From a checkpoint of a small mixture-of-experts model trained on Wikipedia.
Size: 11 layers, width 256, vocabulary 13954.
Experts: 128 SwiGLU neurons an expert, 2 picks a token.
Training: a variant of Adam for the experts, 733M tokens, 6400 steps.
Below are experts of layer 2 (counted from 0) of a mixture-of-experts language model. Rows are named router (the router's row for the expert) and show model dimensions 128-255. Each number is 500 + 50 x the weight over its row's rms, rounded and kept within 0 to 999. Numbers have three digits each.
After each expert's rows: a language model's description of what the expert responds to. This comes from a sample of Wikipedia text that the model never trained on.

# expert 9
router:542475515541494541538539507490550461420544527484576506541467532625483505476486426373492516582530551570461461533507472531373488484407523534469485526489527527468425562509491526498558540432538427536489575567420472433498552450486457478623567518526524370557456512490514493509526368513469515458484513505531592609510448483481466559466503460532470453510594487558530475585481478554529529541488
It responds to: Spaces, symbols, numbers

# expert 0
router:502469444564481503513581478580541543517485536468525499518472511533464510549491434462521527575539483521464431541484453540502512493463489501472510489426549479472446566503507583511598630451420419573437525545517445438463484494585436563559535520452595416489510498524510494520629448437492441437510476460517563523518446520383453505484384425525488398560636496444558440568462435498523482552470
It responds to: Line breaks, heading marks

# expert 5
router:578518495546581530538574485528540507449543498457534538509509484541433469560446460448537547572563551538401470525452460552435458521473442500470548477436563565459450543590421557555532544447482488522460557536573461461481564515541458543564442561478542464547460493603560442514554439460496442437461503493517572517511474525456436503489465464568498428600544584448552439523470489581467542542481
It responds to: Line breaks, first names

# expert 21
router:664552556568515590542473481541552494522530454463505525507464534546472466556442447457495575546525522512450445575440502519395481532533484530427553523484521518502455531527439528554502482451530468536551513484543466471497588519585467499505470502469519406553470513562486506566587520449510484381457543472564515532480465472463472466493474388528455457536626548493583528515439459523622538529503
It responds to: Pieces of foreign names

# expert 11
router:644508426500516503580555454601526530462528429502591511476412456513409442535529475459489557552653560497507438547417522624478507469458506487497521504449558550497423560533503538539495527401576499579472526532526469370497514530551483495556542571435529475565424468536531446499592409493469432449471403422509543514554516596479437506469413443564444403506585527484472462507534498508482529497436
It responds to: Word-final suffixes, plurals

# expert 18
router:529477480529485510535539518554562500493514516442564539507453497538454480568432475413510563565582514540495455523492516547438487447463469515445516533462555537453430585562422606584574570490482462557483513506527420445509555567586479522521497530497621465525454479569538496571572433485486436444441486519544557561503473527445444495456433448591511451545554515467566453508406448538536574540427
It responds to: Table pipe separators

# expert 15
router:579480455562549555577565455558545531479532518454557534563464549546439502546461469433511562564560540544414455550447440534450495504473474519441544480430545534458417553555443541566561536454483462553462598547513446436496562507563468544555475551475559447549453490553557459536571427467480442449450494497534556527536436537430445514477450432540459426561558582457539476530460453580490557563449
It responds to: Participles after the

# expert 10
router:518487586573512491508539440600527516422550500459578527510537462569480543529512425413520566607489543566480468528487418542435473473425477563514548484491555542445488568540517553594442581504528437587513544527460439463504570529598465536537475524517481444586505473495639469549548415482452530493473500546563580566597442552400459500516397444507494532519612474495569492505508466509501590515451
It responds to: Prepositions and hyphens

# expert 16
router:562448493476471523541530479554543520537595480508578512532473517469417468503413465426499547530542584486497477576443415553441522420471461542483575426469544519512508577538463552551530538481539444576503576569509437431477533549520450493510463508460606415530510421575579497530542476503452394440462467510543590498571452482485422500487503510528519453516513530482546492480444389539452508517453
It responds to: Proper-name words

# expert 4
router:619468492569556554463585483483534475490505512536553465474512554565496485533473477391560511539569524511421496526443362555463495509415492460476523489406471560478398551603428532546514552455519463496449586566492466491512560574554387512532451588505541517557512449568531398631530407523539468418432480507529506519588439539395460472505467506552460387512578572455537516501467445508525521586494
It responds to: Digits and numbers

# expert 6
router:488443394542554560506563516476559533491570510504508563523448481504453499519390515349533485518494494585486483611483426491518488469564541493500560446459517516469488520593424480575592531419512442530414489507415462438452537551556411499570490544445511498574490507483495510454570451406476522383558535432581565596499443568459509562480432485568492453495556447477526492548501511502558502459420
It responds to: Word-initial stems

# expert 12
router:544501484571482493581558509563567534440527459458554487502517559536469458529445490393511575541531493466458508520444414512448498498474437467456506543473439420475506579530375551541511511479494501527532462485538408479461562511518473583529500509470498458547580452554649492588590483487451445394453492528526578569535404507463436500400488428530486453522538489506581453457466521595516522611462
It responds to: Sentence-initial pronouns

# expert 20
router:526563404542595549505509460552567519480520482471505555522451504526398467607517513425532548574566624549513439506475474537486472503500551546420531495490458527523494611514474540543477546445510511516402562519506488477485574546591477557530470455453569417562474515526501491517572434476468381460521479572559548475498458507473398483437473403585536459523564496435468510546434434578513564605457
It responds to: Prepositions and label colons

# expert 3
router:573470499487550539563518476580576530426538490403520550568478532590480512578485427439478600591609541566486391562473444593421548509477488506464516528425514551450433531597454537542510505465462491566500612552495489456510573521540478499542429499483579465540430430563537463561554446468454411443487480515552567521518401535462431484511452427509513415526549538506549423499509460583475560578461
It responds to: Common nouns after determiners

# expert 13
router:654494452468608535566504376599528505397532505432556565519459471450448472551485529421530537548526527514497424565456415501450446480447490583481463528464531546417389503549505508525519549487479514544502542562500419446489514567492474481482480594490547466525445471467478473562553460416456464455426573524562578475537445560417430447530479426521420504499610539440544506527471472558580547557446
It responds to: Capital initial letters

# expert 2
router:604533409544506569522534442571531518470571566453595477562440539455430502526482470455534559532553560487481486526455499508390449455491457519465529482396606548388463565546460543499508573494489563502475602503541487440443612517611489517557464537545536451588439456597551430533559476509531422480455502498559535544568494535454476469500458451555426479489526596427517445527399414523508565524498
It responds to: Word-final suffix pieces

# expert 23
router:648494508507544547530586451548537456480532577496504495556491517490412491617458532394559573487509588539485441586544478599490469490484485542502519446399506565441477569525509499574545545473544466557470552542486440493468527509588483518553568498493553434567489501499554459557527437465511489431557520537569590494520456520440468476454459446526522411541535492488519465479488491599470603552461
It responds to: Table pipes and connectives

# expert 7
router:587530458558543539573550476534548493476548500426560508496486541603427523567445466434521567574560526544440447565483437555441484485456466508443526486443579577447411560539419579540504535443505484554458585556506427451475569542553458555553491536458556445540464475539535458533582447465478447429446503472565550523513448545453424482486464417552483462586572555451549464551457442556541539552446
It responds to: Capital K, modals, man

# expert 17
router:583534486526473504592494508551541550499583553493544513538504485514453462539409433384499552537528559538486520485478465579449475520505534478485529425386529505396414504561485527560419554433496477488446543518519519416492537598548390553480435562457512407561432533533508481540538417441461439450451412498508537501538421597458429495451471445602459525498501539380526468472405363531440504571439
It responds to: Common nouns and verbs

# expert 19
router:550520431497501579584623460575564444476492498447530455468593486600465514553453479433524568548557530502501414552491506524450494510514522484425548480427562517443491592494444572547548530467495498524435539563497489464519606554569508516495476501512540478559508467575487460531581528429508552450440539481548471465524496459428487505530419458519524437547604539392559498548513432569496535529525
It responds to: Mid-word letter pieces

# expert 22
router:540417517597493566522545453500517480516518416452606515515471509575441491561481477436492515608582527531405424555527449544434482513398475527459506450445525573440438527535418583516602575489440533516427561497514473415431571520506473565543461455421559472564517516485554472569591407493484518446467472496538523502562426513451515540512456461491494490478574556467553431560476428482484550523460
It responds to: Odd fragments, bytes

# expert 8
router:609419458524545582540575496581499486432493510404522511504374595477442478553531441471518546563523485556456485564495433517472518464552504533490560441464497515481488525522507575531482534443477471491477520567512450475490586525540487488548394527450547441512531512634583427528530454497509490503509533511553493499430522595467444594489481525543442427618619615457529474507499428536428577575485
It responds to: Articles and determiners

# expert 14
router:607491427561568533520565429568556503499515420493574539516458563529462496475502518395560582514565532544473455538486407519436474396549513519470507508502465522492479540502439550504544558421478424566461577516500442441537583539593388605520500526499495478543442553569580478531630442445500445435473487407572576575551429576519430490453437464583484460555550549427535461506463500570450523539462
It responds to: Linking verbs, table numbers

# expert 1
router:645496445560504570524576481544556472469544518475552513582475480538399514540381414449527530536571493562476546530457446584424441512412498536403565485480556561483430540475450516578456641515444487489519551550500471460498551528589488511509487479502536396507521480515516521562554435479498420444536478503496585558584463534484497467500469516541423489540521475471530461558542459566551513504449
It responds to: Sentence-ending periods, months